python train.py --hidden_size=320 --n_experts=64 --hidden_act="squared_relu" --moe_layers=[0, 1, 2, 3, 4, 5, 6, 7, 8, 9, 10] --num_attention_heads=5 --norm="layernorm" --attn_scale=0.125 --tie_word_embeddings=false --parallel_block=false --init_std_qkv=0.0329 --init_std_down=0.0 --beta1=0.95 --max_grad_norm=2.0 --warmup_steps=200
Below are experts of layer 8 (counted from 0) of a mixture-of-experts language model. Rows are named router (the router's row for the expert), down (a neuron's output weights, with its number) and show model dimensions 192-255. Each number is 500 + 40 x the weight over its row's rms, rounded and kept within 0 to 999. Numbers have three digits each.
Before each expert's rows: "raises" lists some tokens whose logits its average output raises strongly, later layers aside. This comes from a sample of Wikipedia text that the model never trained on.

# expert 24
raises: ":", "v", "==", ". ", ", ", "ways"
router:441493513556579490477493500485437521531473453460478534450547446485445513473498474469474501474523511529545518488472504540438434535529527524469534559448532517489555417471526449587586501454494475
down0:457551450479460457505495524483393503566524487497532500522479463557499484518544469463514552439484549491500500504480544505448425508492486532464464507474510508468501435512486535515467462534464442
down1:444494394518539530529453574539484463439525533526512486483547558502433451529477519496479452486523488428518481452507481579509465538519489466475465544522505555534519590476533482495512500467513462
down2:435436505469429504502491495535446479514522497498433504533511507424479516528471516540528402567558502467526466537538562478519535533527489495469543515528495477438503546459470524514448552471566510
down3:519491460510458431427432558429481470431483435530533521508528586480515516475481500452463497466473472493488435472482488555497501561461543476518474463496530471487487530519566530498457494452489570
down4:493564471522540502526557452535448525504475527475533524508450488486484547489546497508476499593466511506459492565512479485497508549446507500536573566543496432437487544475575541494475507457484480
down5:431514527525446474466502578513521462512514453457457453578492421518458509525472504460538478521508509543539474438551529431460508420528502466416431501455531537500550530474527545529542495455482541
down6:509465486547506503498454511505495420563547525469567493541483487458508541531553427499490516486499504494498560556443488517572493436512538563448473550551528509603528487527548523485459510486472497
down7:445530495544431451502546479566548502508524388578541521503512515424513505529474469496499531563487491562503540518474524515546523497499419524460519510477487516449575529518545478437500524482485506
down8:436491483527465540471452527505567437511508510570524564485532436477513548516507464452487482497542492481501472516465496427457550521511553470517528461528456528521535538529509533520510533434492413
down9:580452541512528529537485545506542512469461527465436461448488510533541483503472501505501497487462498535538430394494439487491526465594535484521492545421499527521457532509485465478488526526455459
down10:479472548468534480417594470512506511536511518478516450515473512560491513570472537491487498434511429492564508466485515476535501545534505538522548529506503542538502546488438511459522486472443530
down11:478495513463447462469488467480462448473508523492528465468454451536535422493512472563521518495390462529516462531463447477514454576474555501540562457457602554485499508516542526589448518561489469
down12:480428498561511506482566521520494472504485518502443527500487497545426549492475489557584497490536511532548558482473467562447491421493530521485537445550491541520511460492485498479548550483548468
down13:553492481516563499409530455451559498536489423510458557527394554495513564523509536479462504559535527508535548525506475497548571499438424428568496498528476444477541466476492425539448493518476480
down14:556500495480553415521522452536504458535526499519561484436452478547531466521482542505472493446460465514531463490558512454463551522446476540471541517552476548542571491406537445485587472578423509
down15:515476504445537461536480509481554579458438528574581514462491467451485458471517505542547465475520537507534504484517449502421504523487544423539475562484499580520523472522521478498443422464482476
down16:508473439501463520493437455435517515482571557438549560472462463459475554497467535464480548498536514435531484478419552526477541528535453477503481471519500493523491517505450545454498509532454439
down17:537475517509519549460501466527527510481471596526489551526463485566514535506495559443493469483541437475447500554485500477506514454468558463441442477528446474449440549502422519488464466482468418
down18:469509553545506572520490476589433516440421527412381564444440508448401441489559502482493536457510524490514537503479455465466467480489501512513527489565505489465526455504543500557480498471456546
down19:516523415518469511560491500450495460474565498527550523447488540528504481547482524497494514504477499462502549570509430429530537497484549490535482520426456475481394469484532462463463537527477531
down20:470485494444501541510465474583467515488538482540499566470449511455484549520557513528529519481445468488488427521493443542545502430513470428518424520557474518512630504505522508520440516470527448
down21:501499609467544504427509456447558458459515491468476472497584500461523418481518451498477570528478441483546525490490508432455555456489538499444426502502469451506485384502534469519516524558482497
down22:571543439483501483490502528446443459455567561464530466525477537434455467524563537589501556436499492513485478455513436551543481579503489409502491527474526531521418434501549532501565532516536500
down23:573521455471508468475472480530511541488415508511501447533487490507558545464457521559516483583455492466444456458556486520495549473505474470448499462484581444415546538510492500475499533535540473

# expert 44
raises: "to ", "he ", "ag", "of ", "aid"
router:476471529582539471510507457521461529513463494458554545450518459453503468448483452455535500433420525543538480541448529489443453503536567520460570533476511476440539487532493461543554472487477411
down0:512445452566465498512508508522444529517494502506509482545478539468535480538450425500544511542557470537496435482559481534451487515484526576497483489516489446451581524534462531538537497463481483
down1:570455464572510499507499529576488471494454530538472467554517498467458508457496542508513492539538457483499480482500512535536483481485533613469433485509418446454570420424520504477578573535464497
down2:480538514461496501446473489507457520463506504476450531505493482549448465448486509445504504539503478482566479472475446498522551440508515495491530504413550436524434486506439438456466454466555474
down3:532495431529519449481411442491435436469458511536553504499525515457492458451505452462487447527582550503510460487545465483480565540502555501465525451542534433467513472484491545529451514489472520
down4:473538494557538458464445538405526522526475494572493496524512489516540422526414421516532471536565522534434467467475489504482568489535469463512581521475479508499555427568488485525509537529475491
down5:500452524410537513439480479482504518563574521483507472531536446506495523531517539501566531540509511554442511478436508500531561470484551494490500483494422510515515511512604491452447458467509461
down6:469577505463462498526468491467414508494478456481531488453534555518523517467459517493456455450477556493515432519432587491476498529534468491472500602525508544537515532520464450469491529499448553
down7:526510509505490504486410469487557475566545560458513486474545542510466510429502511538483468500448518508514484497523548508432590474506513466554539442503456502511454561474442507478544496441506516
down8:529550483477481528493458476454517508474498540575506486453501494467477450463523522540536556593527514514522495494506474511490551516503466430525540563486475468466487475510454501471461521535566480
down9:420517554437505533484470512468458544492500556496495525519542455445460405491455546481552475470519522511526525522509518469395533583504501437561457551497508448453494511491512512592573494483535567
down10:498467458505467476547557524460458536458491504517579528488511490497598530498401507447515580395531576509510452491464511411480476627463439463382499522522559540470564503517518434560537445494519496
down11:510539492500515503465453519506481583465550553490521406496517456486411522493482476550457541549544545488557539496481506509511550630534466498489534436465532527455451524520495580465496442589488562
down12:543438491480484451475458475430473485536430540555579584500593492515500520542449506522562507483591506468509479499489519481560440529495481499476585531481454468492462458549531506513541463511495534
down13:516516579395514477513468530543524485474479455504514507548513472489476491593485580455495506558483546555544493468470536484521470516432513473449483544494468498511503467489502480492471458534543548
down14:464538482562516498494497522453573502447463494552533485555505525484486473527549465530504538479426453553434480491477494426490469511553518530478464500479519477448475480487477497542514427475583494
down15:460531449522526522552562558476600461453497524453491530536504502505455545459441484473509467606539465528502550463517554549573578471535413482536551519480461465493495473477512412541472492502482544
down16:468514475498488514514536558488543446523459442481486489479554483461445515457514495423544517590504436479543444452443511523555498452415496514500451513505546494522484524459449460516539488518506522
down17:532491462536438521592399489450457545556445553405444519528508434536529499500488494464524496489474551589555474537484509488538563472594507592498501588485517479443522426527500459441469518480594494
down18:505459442487452543561474421559527469452559475475507476485504566574516449559551479489506507525509518519518488483487537462466479471547517533522506503492469535516477462485482506505518551583481499
down19:470472468487548455496467439571452547583534523579511422523434580530451467454432510490553559529555532525547531553470473440430486542538437474539506420530510497442518591544515531441523497465423524
down20:546499500542465380518491501505456467526471481492480552399487558548494580512527463494500478447510485498492470496499500515515479484597428541517499496492561527539556390481515429628472528506518564
down21:495501432432522489484484509539500489457504517498464436537422531456525518532525532442559534504558567503547521499568439522528524580523495598501473503529498490574482539492481571556504537491473490
down22:473487522520477514517483521483487465497517510424451576480534554449433500476562469477414491524474484490476556456420591533454488454553531537568476522484444566483528522512495530572507540575468454
down23:501486470419505500488589521451478507500487550511477441568507469580508442520597499516565525458452524541459523502471505534519508518517444437562485469489458512519589500486492509452464473552530523

# expert 7
raises: "a ", "sent ", "the ", "put ", "to ", "last "
router:455429512521553448469514486544510532580455474481514522504575488426506504490543487457499492470508518539504486502476512472421430522544571558488520565521579500424533471518491422542518515450459489
down0:418421501561496401481535483420464491533479518541540522489489448533564464460510481483487523486540578509444431513481519462469501506514428441489532463495593539547522549484487575519447458543478519
down1:527469493439522537479520518546416564534486566466548504542498490468477421481511450455501488511509500514456458462528482485427518529517522473521472568483517491442474495529501484441459440512469465
down2:525435490495510511514437478421552428479451495519485385513545527426442474532506565541502483485502495528523530477482495527593474446475522519486562474477523490499509498493482460549531504494415531
down3:535535468570439529445569513542553514521505522531524512511457553470497468473450494520510523501462566527531447458507483473464553495531456483519421448468470486464420500492448499497530506479503523
down4:426474527459520460481531396417469548535490538537417423446451497514522531505465475457568458471427514456537506524481507501514553501505473502482508461471511515515568476556518420511540538432546478
down5:476556450456478512508520524523533503448491523519501497548462535469511495493447491508520580498451502459523518503540503568495557532451578542480518514460587581539532500519571476489488494553521471
down6:543514530506462381589488495494537500519536531556436466521553507537552531541536518493440487560430519503463510494445607513510513470540398476491446471470483484451419553502484508557487535518549545
down7:571571512488491515468490495505526469531571508461453466482555482400571522440524465535453504494478464584485536510444515486494478475548460555453531513506492522540507574562568420549513462491484449
down8:529541483521474561464476531437552438506537510457472467484554457418540522504525532515458494517505535472439524522532495480415535496538493501476472497499531508487501495446477563469456477490598438
down9:525483533474505519494515462563437482523461535499516518513436505501486515496488505547427500442530587562617527400466563396557501450503492566494496585483469506480478453491467438473484548504554529
down10:451485504456515501555525519532455484435448483570508489516569478488475552479564469475558541483533542498462474457500510476546506559526482433430512552543524451451493536461536490557546502530552463
down11:512517548431521398442504475524525481606558432544484430516496501490489556539470485467481533486517516479482509535559433540476439542523447499542538495522469438477551416394575478577399552474499476
down12:485497498509456530446497546527534515480440461552470529558420508488474595534493514541559520469468462494531543535500483494562546490541517519511510455503467472533492506483502470501532537512456554
down13:535481506450425441482441495530568525491457519527526524492552522484508562542549489475517432549482428494548516486485469525473464516514463534489491490491533550490485516471558489525434491484438549
down14:493489523533500478540516484420470490484468501472493523595497484598478547553482496534520479460511484557542548525513510512431541582466445441452539549517570449485490450445529526604492586515521462
down15:516528530562461512531561431530519525466511513443524565494489552444509508425543531552453502495497601495511480457475511442499437534512493558505533503380531558525545570452466493489578541528520414
down16:478521498523508475505508460543508441512522526530510571485496449512482523511499527466474493459517483448517511507531468470534463483551554501504558528483477481544394536536550537518495454573522559
down17:511536572551523499544471457489482519520498455464512527598589481504467530444517463494519445457471508500506575491478533485506418518521510466388501561480550518445573468439462537509539499476570549
down18:500492534503567492499495463492573509486476572482575490502437494498456490467446512482549513492448477548477529499501408520525534439461545467478521448540500489528483492494559498536557486519485531
down19:631461515479453494542464497525508462460518498455440507525473500515546439602548523567519479457469507535581569563480500475430445507492500477528489487524494499439460584584529517484558498484496515
down20:501499532551557542425488569566550470503477515457465519542518509522485510571461456449516502506459510476493532510456491544576424434527512528516488496527449514506522531489425494458527551508464447
down21:548406435541499533523547515497500455495574524397468484530505489486537532535580492554568543458483476445494501481448538499422536424449537612504441512554528541463574501512489505606486514468517508
down22:482533535514485445447542506488499532539420529537471551557532450446471529467517465562497530442525424487471486486484523471536465434490465523583500477556515479485479473501510466491469465514494456
down23:431478430445532558455540552520530500408500435490568529605541504525504417516501536484425517418524510497526481493502472437472524521495591481504512528492529565545487468515600505460485421518530567

# expert 27
raises: "a ", "the ", "two ", "his ", "he ", "three "
router:444484523548558529466442465502485577551475448483482528488537469436482504398505438482482484492513545524532484532447517498458522501510537480482539522497506477461598504531501467553581472482464489
down0:469514482507480487533470561517527568480471485496499535473514549507399514477531479451529521535487497493607500509523470562540536496578483536549481470495477389476496491530487537476495548483522520
down1:549588426521496528517526512508495520529436513493496437445487543525529548560440487459511504503484464517479492577443450572534491576537490486553454448508495494526561559548473559519543449491473512
down2:522501512521481521481458471492510478448561454493467468532480486485428467561504470397548444471572475581518430479486503523503465565475464461508552509510487464438471446466552578533501501515510505
down3:514500527460499465441531500486535480513601401475488483553512512494410499530540527514488467567426433598480508507521495496471600460519512461533447454486492484495516500515539474480478463499418480
down4:439466502491511524490474567503511513459489510463522490562594494483523522500496548478504470547501488407512492439468480509503513475484486533472545513451492527490499507483520482555488538534476539
down5:529467454470539458531526538549568574525571463508584499474443461509488478427551452523458517464516507492502492555518514509510477460499476502541501462630479436528511492443586477508552500417521517
down6:568466484555484557428437445461482444540527541521511498515530522478549531483508452502482501519458545526455514515510448523586438493483532479591443489443556486449466434581487500463493515482482455
down7:490483522473512539558506497504437546493444555479504519513555478472579506539416537588579520505517517467515467510435570383471457520480530544494495506503442487506432430493555543483466556528503470
down8:501511481490502472490517546544496547535442470520531499509411541508513483541521448500472565457512474536486540468457489543559499412501571505461534489554553535421494518527420532483458463492448505
down9:471487526480546447500517566483535503486550524476432560565477470529539527528479437540540524534523586516513469521536505446476444494525591540493445466548542474487422490509490485565526554498493466
down10:520525565489504501549493435571548427442574539513481556529563545536543442515474571438526494535432424481485485479530556537507457501542463462521490515519495578418425467488497420488498517514515498
down11:481472460547470487458521484526508462483413449466466504435556491511462513488476443512530502506464450493499501439513449508426418584544425479519487500526509477518504503471450426530411433538581479
down12:622557487540482495521533484528521533478536506609533497484459513507530485499522477555479456529487486396453510521498557533526472500537578502451434566467492451460513500532510449564479479542445531
down13:511499496532569548595521488515486463468546452492489468550598516532465500541597510517408524541481452475500472483562518491488562457476523479520502435565543428484493469545393480526491490522506511
down14:489529461387591506521552544474494512509526458486508466492504492531518463492486476504505470441544487500513458496537447541549474487487469479515460496472518473527509527464472558495499460485479585
down15:487511505501522483434416505540507527493529485470508540463468487490457530524510511458512447561531498493546518524511556464495522538530509479540455492480471567580436512440544520505498451546497508
down16:439511495490514448542449495485469494462495504526496407454514445476487461478518551517440544488577437529504376479556497524456517541489495431531527498491492498478507480504468534553580513513556545
down17:460506532516442483522453517492421565504464435496512546533429529432449554576527493493459549470530420474473497453532495514564461521549518496544533521543497511516494547502508527461505502593495590
down18:477472521550506457434568565478515529536496496527505521472451508481521506470531553522521494546540548525482533516483497571462507457491488532468498455475419498500473573508503574521556512542471448
down19:499498538519440418565453523497515500501483509553513512502475520500466432457516497430421522429546602478518494551480489504499426489494498481469413596461488493513465527574494450502527495501494460
down20:528500470455486534465518497459454436484552538579489461417481573461451533587433510491536546534466437574554521484524402469516501506520499514524492519510539602549572633545461550416485483520523457
down21:541531559491495448506459594478480519477448470544478472566480500501488531428466555505508505513505536448492503502508488525498545430492463498570519485438506490509471551502474505494483487527507472
down22:502417445531570499522504486410482481474468489440544531469553531530434507524521469480549552513441461463533449497523487415565512472432468564490545504522435575545472519471501456484456515516553474
down23:483514550454513537508524533599558522540461455599542537477509445445450532502530500485467434457529475451458485513496406405466488484515547534458536398483511490495534461475512497507514443516564529

# expert 42
raises: "ity ", "ology ", "ity", "an", "ar", "i "
router:454465517579533532487512533471467554563496464480540533467509433528477396424491486421536493465510579500493509557469518529470479512516511522518501560509501490446555490511550460502520466481494510
down0:525497461497487538493484486483526544516471504491502485474548539435474523457518483603459521602459502524530523461503536499429512475552539496559477532484485624483449486493490584535546497490506510
down1:516509526469530501456496533507500499496509495576520494470547576488503529408475464607469476558500499452484492449503551445421504608570495486509508547483473523470529523549576501488520571531529522
down2:445495507510367532461540381473554577484535548444489545508498482560481477562469537480440545541592452495441498503453474528473483536464569429494526440538532538465512479491477480513475549496477484
down3:465478485563493508520517506526468424424501491521552443456506472472571580503483475527533385507457423484496465515469523436558498509577438505412480472557483592461488497483517491549556527496490501
down4:518477476429466543520451460523451491503550455417597514473542480463435468492508397528544534490487473526519510485505432529528528458500490536522509541428522511478538467557590532497499526513511413
down5:520475553462491513488391568498508484510534529498552526495531484443474472527383562586449597521565523459451533471498424464518510502419489470610472543539591471442501485492521536506451475515533533
down6:521564400515507481445462514460563553431480494468443477550437486526479505511506510501459522550471495486524505442436522469474502454481453556532508489560429434492465553573522468483566493497503446
down7:516490444479477511499469517473509416536533527480552564525541518506458545538456505475505553432534532471441507456489466439560470565500504463447462524448471531455492461533551557499579468500475513
down8:534549476492542453505453499469531414509425472457536489546500570516549539501530554545446549519430515517470498470447447496536498491528586448496524476527493517454574427448519495482482460634460499
down9:512541533558556583535494508453488498453516440531485521571533544450567458461460521521505468480507560544491498436525476462551465440450563534509482535446446515466471532525462440510492432511479498
down10:505468486462567452509478474545530466561485533469518454488512523540431560438570580535534474515473465510453567446506465528438523545557554525479529506470604479494505588567484520474525515538523499
down11:359453513545516481522518450505500513428547501527501478498482466543443513470411477476555457482467484447564433418540510561490518509495421464462491440492518505513504551477425469543527485506477454
down12:483474496579498495553554491577468482490487562438543581458512551452561472499474495460495446489527397462527465530475497508512460464456497497477483471539580467475521478489446448475516506465578501
down13:535498476458464434469435471518494526447520532494480515524472538530442467519546550530425539501493429488516565490558479457498521541513415516415528468426564574553491588549516445538467521439474528
down14:458497532480471490578461488526478450481533454494514513483525474483390557451510539492550429450454470526535474528497520512467506491477451509544485490480490480511502506497465502482474505510501539
down15:537560510481517428551491505492500480498449482472457499506470479472494555585516524467437490533485516501534484504566557510512507477534472406527512481551484461528497446495576448473483440479528515
down16:489543484542461516459491494450528496531530496553469519519465492527483415568479486506482509557523589485526513471527473513548516499485485529485421464509519484492514475471453555536531531487511425
down17:508517440511549462541482444479440490535603570506486407549474450516508472552443447511461504536533481491502535467520531468440542514483514460493484541470466562518520463474528542551503500500524441
down18:475578513540491508489530481484523516514441517524534540511495491515465463533602505508446444473543443479553490487475491490518515512556466507448434516595539575489460518519490481496512530521512546
down19:553527510514448476529490467568515473527514500573534493464547488435528475533544515489503539489491557491514576496412515520476514519473539538472453473485555555492572467510484544579475457448535459
down20:519517489428515482467534575454505477533488449454449511511478465545447511466402520481380487557452492525509498507503530542458468453485468504529535526481465593532459470495491555488523526575539413
down21:584542543496534526505455484503472460534541541474421480492535487590541492525465527441498502546480503497439465577468385479468482502412531515547471520496510484537525580540501481460508475499440520
down22:440434543488505579444400535481507500579474470469570523486500552529499492522542453480569502507504513503564447531508526522518485527541436491471532454506448473523505486512540535611485524468504482
down23:567500418506459457484592497518466505493527497539468502477557454504529477485491539460506509514430520455451506511513459424607463535441479393508488494497450478457496502446502484505507496539429449

# expert 43
raises: "ed", "id", "ur", "ab", "id ", "l"
router:437498496513573453405570521524472519583394491429467515492511511482464510465442498451520523493497563552562482523495523453443452521495501508451533556397515480492505517548505448537546508437428473
down0:461469446475492454447551464538446433441459479463474515457488528475570432544544440516605498541491476556498558465502568501506520506468480523466442463539449490470452530459506485524493483574457484
down1:463496503541474487471495528477450498468497525538575483442507504378506494421502452541543551522537431452530486482543534498517477460511522563503501487506492474491533500488516503500522459593479405
down2:486445518484505518497451452541561554493488524467508502497564463508505552451543467428494509515482553495493555513472528464535439578474556441568434481519452500506457424567520424521468487451518566
down3:472443490453472503459450466539483429511531553538478461516501458533475463533513515531515597436459452463494510500459471509523499427474494470477557464511457511551526575486472534492545590459518470
down4:469626540470447442465410465503546498418436471489434470447477510524465548487507555549468519484510501478478470486471462493472554467507457526446497528555554556452468477490550485527459462503560565
down5:539526549444418496508512513391520482539442498489493497520530561454500508499495530520444501521478476505441465498513509538506464505493464445561564464507493525534509574544509527477550544502602541
down6:463417532564507486566505526474457394461543456512479495487418458519486511537544512484450508470503487571506440573562535490445529453504471542459496511449437494511453461534465407527478522478478474
down7:523567542589470519433541516468516500422505552501461463438493539552450476448489520535411510479495532492496484531574454526562514510501544520544486590463463528488495464539466540552529517436416586
down8:551440448535481491497466503547496528525487524512547460432537499589538573525463469521509509477544487521529452473491486610484488520479487498475440517484522553523566481501546549500482538524454481
down9:501561560476588511478534578571479531484485521486536493489465524503529530578470504573438512481495481545455580474518511437485524550553586505499537455462504429455520517489516454530429562497510479
down10:528529529431562437554467466534469418497515463492549544512528511528468512560528510535475465468498547495530525556474490409525466488465477486516428492454450496476500515516492425459453496478496500
down11:538446511472501542503508475474440482489570498520494527483533571475562503520532483598431474450502490522471512589555559435483482467542549535450497513434540437476540426494569444440479521498407507
down12:515505457544493570545425428540476441578483408477529538452464542572505477436523453572552531489467517529445549476512473544477529527501553516505393520469516508465542518457548417460525521482520562
down13:500491472521448522575438518549481450545559525569493536533520497528578490475471449597521497465550515502485526462530486512509470533434512610502493523483447535530537501530487484513475453424447520
down14:483417499527523489537463516548500528440560556467447504526461490482519552519543498482474503434504605509490528544466457535427507472446505460482474532495466499510464460477519473473490559458476478
down15:523622510451532579517547513514454525431534500578458441534523465447522474528456540502467517479496491536457531546548500486516535504537469505491464504546469526484492461529504515532497515525568508
down16:533488475523507460445530516538490463563502546536590585551489427429529425532481535489462525546508452498549550551578448457502461485503530439468447540481498442478447464516437501562489466542547475
down17:497451509430487421519486444503470521602506443494466481459523464547555482556501539550537484553464511530513518434464486469512525503425464556545577503526475446464455522444581468518521523497500427
down18:520505434590442584480537479541507512514467533487487535430535560439531446521569456483521465478527391515559473481514512496599464483529522513490546494487579496514548467469493460500552510527554480
down19:507507503436493459637443440498507540475418523511489522433517532483501581494538445468521460470548499514509473524525493546477473470499445440547488450470487506486496536511535493560490500509499543
down20:482500443487473433449485471526484516520466470514495467500491449492531460392466490524511479483430535501552515530465492539558533489479543486516452482488537479469490511450542541549513564544428544
down21:516571473526541548502515531476502511505449446461466518533467432506551562561528454441542490351495444458511459531494456475547509536598533406436535482490528521503473392536500434488512563536483478
down22:467502472554543469512483553443529479484552492495488453465496499497503461470532464495486492565411586514546574531516475534470437488474490534512500524543540541488499505484514466475463528504556409
down23:496530487511436509435477528521490429509515497505539485473435495465471473503539503453495504428513415485478467481452446465555451572456552487513478493572479506572539446593455462408524453488534483

# expert 25
raises: "a ", "part ", "the ", "an ", "well "
router:458472521525490511463504460538524542547504428483525483486503460423455493482549431471497534478506471535492488494496471490477462522566538526446534582453543520473518483547482471554504464491458496
down0:506537428468501552429479442478527517482548503516519559536476518466473584506524486517535449487501559526492535524520497509577529455516514473484453461438469501482518511480456521576458458455552471
down1:522539495584474439524599576459521503488447557519472526524487540499480545434560497459404536487523500514499498481495471483584460480499519475447444478462482486451489507561464487442531479440534481
down2:484470532531408460534448446539508534500487439471518453539519503426452550487429473567423525499493438495511433580464518492527509535458552478500418543482438484500462532557530512494557484512457433
down3:508507489431456545543502479508514510563458575507498467465478511447470527481495418523468457498572452526477522456459481503425438532447488497500520573520524480393558482474536486495520470506454531
down4:487566492483490535489540501526526496460505448576505441493531615538424470519451570499529470553469547492532485453401538481543529477497539517521509523542500540526508484536541468460461554442508534
down5:467457490508541497531437515534421435470610484488426514449468495535490519565490495467432471480494485505510515537476495514532487534520476471451532385484479514480530502499506489545531461491492520
down6:420446476487518477409470539493449513448540453515536509538467472509534513467535519537500522524469462450488543541434529531470513496598465549464466442616509453515493432498521492538511491530517484
down7:562456470521416537459494443489490506513527463496453457513537528432557532525525464513485448497520475530532540492499515523510517471457484437549570535554464504513469486484508469498469411500479479
down8:438383471488472466504520502495497498514441575505502519502481455517517566435590502501494582485471500539511486467460509509487413472564521513496550527460509533546545545508548500493560505529475476
down9:456480474465503556497431407533551492495554476569568493459539554538472442544525493473510468479460514448495513489483495510544423500545485577487503519460550477514559462497484542478508522528465516
down10:478543499448493578532529572482472515538498508524479438443488548494443459411510498436514429508501509488469527577465530549564495443503497568424482455496447450457531454561514507525519419512426477
down11:558498524506534509578512495596579446572495456454519527478433419462507465497466590492503450602453485477479522480517518480559471559478437539478487485584519547507504553476483482536501534550484584
down12:461496531500496489498526532448441523473524507489486437530474482519544403515448455500472448526434457588467457533499527536500595502516558458485505376480519476514359487499530535526460505534503526
down13:460476462519562451512465562475536564506481518540478503422526486535496497484591557462430541488524532478552502511470559457430538500477503480443561498491463464487478506495492519460475515444466478
down14:472523526489504506419516525594444472479472485489414486567542550497489502534463465548476489512533549444551453506441520494528542506480472481563511446508505497553466518542576508530516523503493532
down15:431470534555442580512436483444517517516514497484532466454531535499509430527487462465607472458404552474428541466534505509423510508519565505588521500435490469557451456500483527452465476498460518
down16:487429529481493515513462489533461547532493549452502471491496586468527552528484524477497482535449474472543491547482503536487487473497485555543481539510463422476508526503523432439527467620519518
down17:572589514461505535469630456546470585586502527456515603513488541556546528480463578401545550477470441536505457420570485484494455529487464473462503500445445490427473573495505473453481519502475500
down18:546519483444454518462426505558478474417516515502568503520446506451479375557576480543468493546504468462498522521481491537534493494517512572473462543482580453492427533452486541526554524540516444
down19:474563541532528493576547454515552512515520485537529466473493518482454489495544441543483486543494530549531459514469503439592479520505436512592483528534456525446454544539477511600505522441392504
down20:508436538560503522510515497503462559471570533491420500516505498477528517556465528510512450507431509447593455517461577510507485494529512528521528508477494479451568484492501533414456506429565489
down21:515529500550474539507501508534469421461472561538469543554517569473568529562488448474394510523553490449525491487555474485510478525491492469523465553561535454470513471531544487472435540579532482
down22:556567503514566574505507518486432424538518479479480558555402453537480531561422542511516567517473495519497507544571500456497484463524482463477474471488545508473444517443480551531446650481531465
down23:467485482471495519530545471437526461501404532526468515485513426511487496572531541401538508496466502513513489485528519446539493451461483457514549595418483508496461473497488538458495588521486591

# expert 1
raises: "| ", ", ", "and ", "|", "/", "sor"
router:482473513594521534518533484513494589539485509485555537446535490419414457448491449459523566472480528534556473503467572491464442462514541504454499542474544521460500478502493463564553508409452470
down0:514486484511459496550486444521551547553506461484484443508454497540475522459574536496436519500402460473387523490519575540565470546526438451545457536483484497467541494484482495498544507541512520
down1:556526535479452518538524518535514539549438501509536489414508535485467558509493380463541529466587454532566585543474480514457494502472526491585457512491489502507485544522393481480458409495445468
down2:573471518504519518540560517511524596495508543517407473548434524453491519525560586503471493469441436498471511532421494525476518463532511507490518486505460436489550458427427536489529520490519508
down3:463497501443478535468525457498486530506518504478550475483531503571536542555440522446470452462562478503529433526451442446545531494487441500517571483555494533493426508490508531493502569533450474
down4:455528489529490521425475490488453536452532541537552524450559511435453506482478446542524471511540451582463540502547562554397468499411504538459448521497529540534527514514517491445430510527497538
down5:466502447556511557518492526553488527588460521522472516500620489536567497535448510502412531490492459497441450473512479562477547526457527493545460433441441488499467493482477498516489479560532429
down6:542495533465514483478491453452413431512612504538488518565432446539477455577491488481530494467463592584521463466529499461490551555511479531483566460550532441493493577523443515445538537477622513
down7:527477542521484514558518511534532552467467454512513520503407468494480484523426465496462531546491467501405506479550501492571496534510463482510486546494455554554506523475508473579423501479468478
down8:428473535557489488484477502582413432445523507491494424524556524533546476476500480531554489410559492428575476523527472472465410505428472519597498548541514491466402476521478514475546526476569561
down9:493424486505491403533477497448549410489500493512425511525539454446480534483522537521461437515430410539451433562501509551420514458542532549518513437393482541481500513582564513443508527462430488
down10:500500477551546492523459522543544469433512500483518539467406486438484477490580465524520407521479443498560512518496520464557624488526505512480447494507519469448524496584554494473500536539511478
down11:478566561418462427488482504449446508447520506481552512464422494568527463540507447523520525525553555443472466555507445449455480492501404533480546563443466549456517459544546427546465475492551499
down12:434482528461515515510527430563465501424524441436464541461472469523422485551509535515515541558519514501447465562461511486558498507509476554486520485536566543505524536476407482524560524466469455
down13:465523475494521523481533477507475514380469496484490414518486519521521515536520407501488484459519416490491512500512508465546534458523602525460568489547465506449515597452520520538497541503575504
down14:545469537463495545532579486525487545488471570485432574491522507549460515508484502494463417513487478511499484487525509579520494504389538516473434529486533465513510491481490567491487445450480528
down15:559537483462590507437528570497449473536441496426441498358427552512479512481596453504552430457458527533456536472472426520581519551534486484458527496531479461497450449534511489516587491427470467
down16:477455503482495491523534492448590496472472405475456580555478550479512534505475533420489435459472488509427397453542450518395510468527473556485505467443468498485534519485524461500484449510555503
down17:509478497501475481493446437529458474545408549478501540590569523461531578455554550461463480554502552516519501495499486521473536499559509488453580502466532523526475492519509573448545531509532488
down18:482499545519498505433428475507526505500544467500515507530464485541505492480592557501527525530464488448390474468529514544522515515516499510404490488522493526482506468533574458421551461459557454
down19:487471501563434530451450432517504466542470542563503530558521436538501499515498498547476556478603519499456604539582492497436543510508520490518516499434489521545525480480587498493489472462516510
down20:540500498488481551551502476532506538494600485520468586472539471463513517561493495510405425506441498570476484435446460489485492499486511529472513429464480507566452449520533560512565493478496474
down21:494446545521473507485422515526344491506531470485525468493472482505509509499476477543511523525537516501508555507498487461510501525484493548473553509483497495532531512573515467495535489508473535
down22:535489459486420471509495529515538510520448452517484528423518557466521534500481519506478505527582421510479531532523427419478534519498489446486483491462495475574491563484471503457568497503534479
down23:442559567480583422526500534499471411550554538500581498556516505508499531468490524484431508558506466536499507464543476519535407501500487469444531480503499581418589562457507585495478586396486570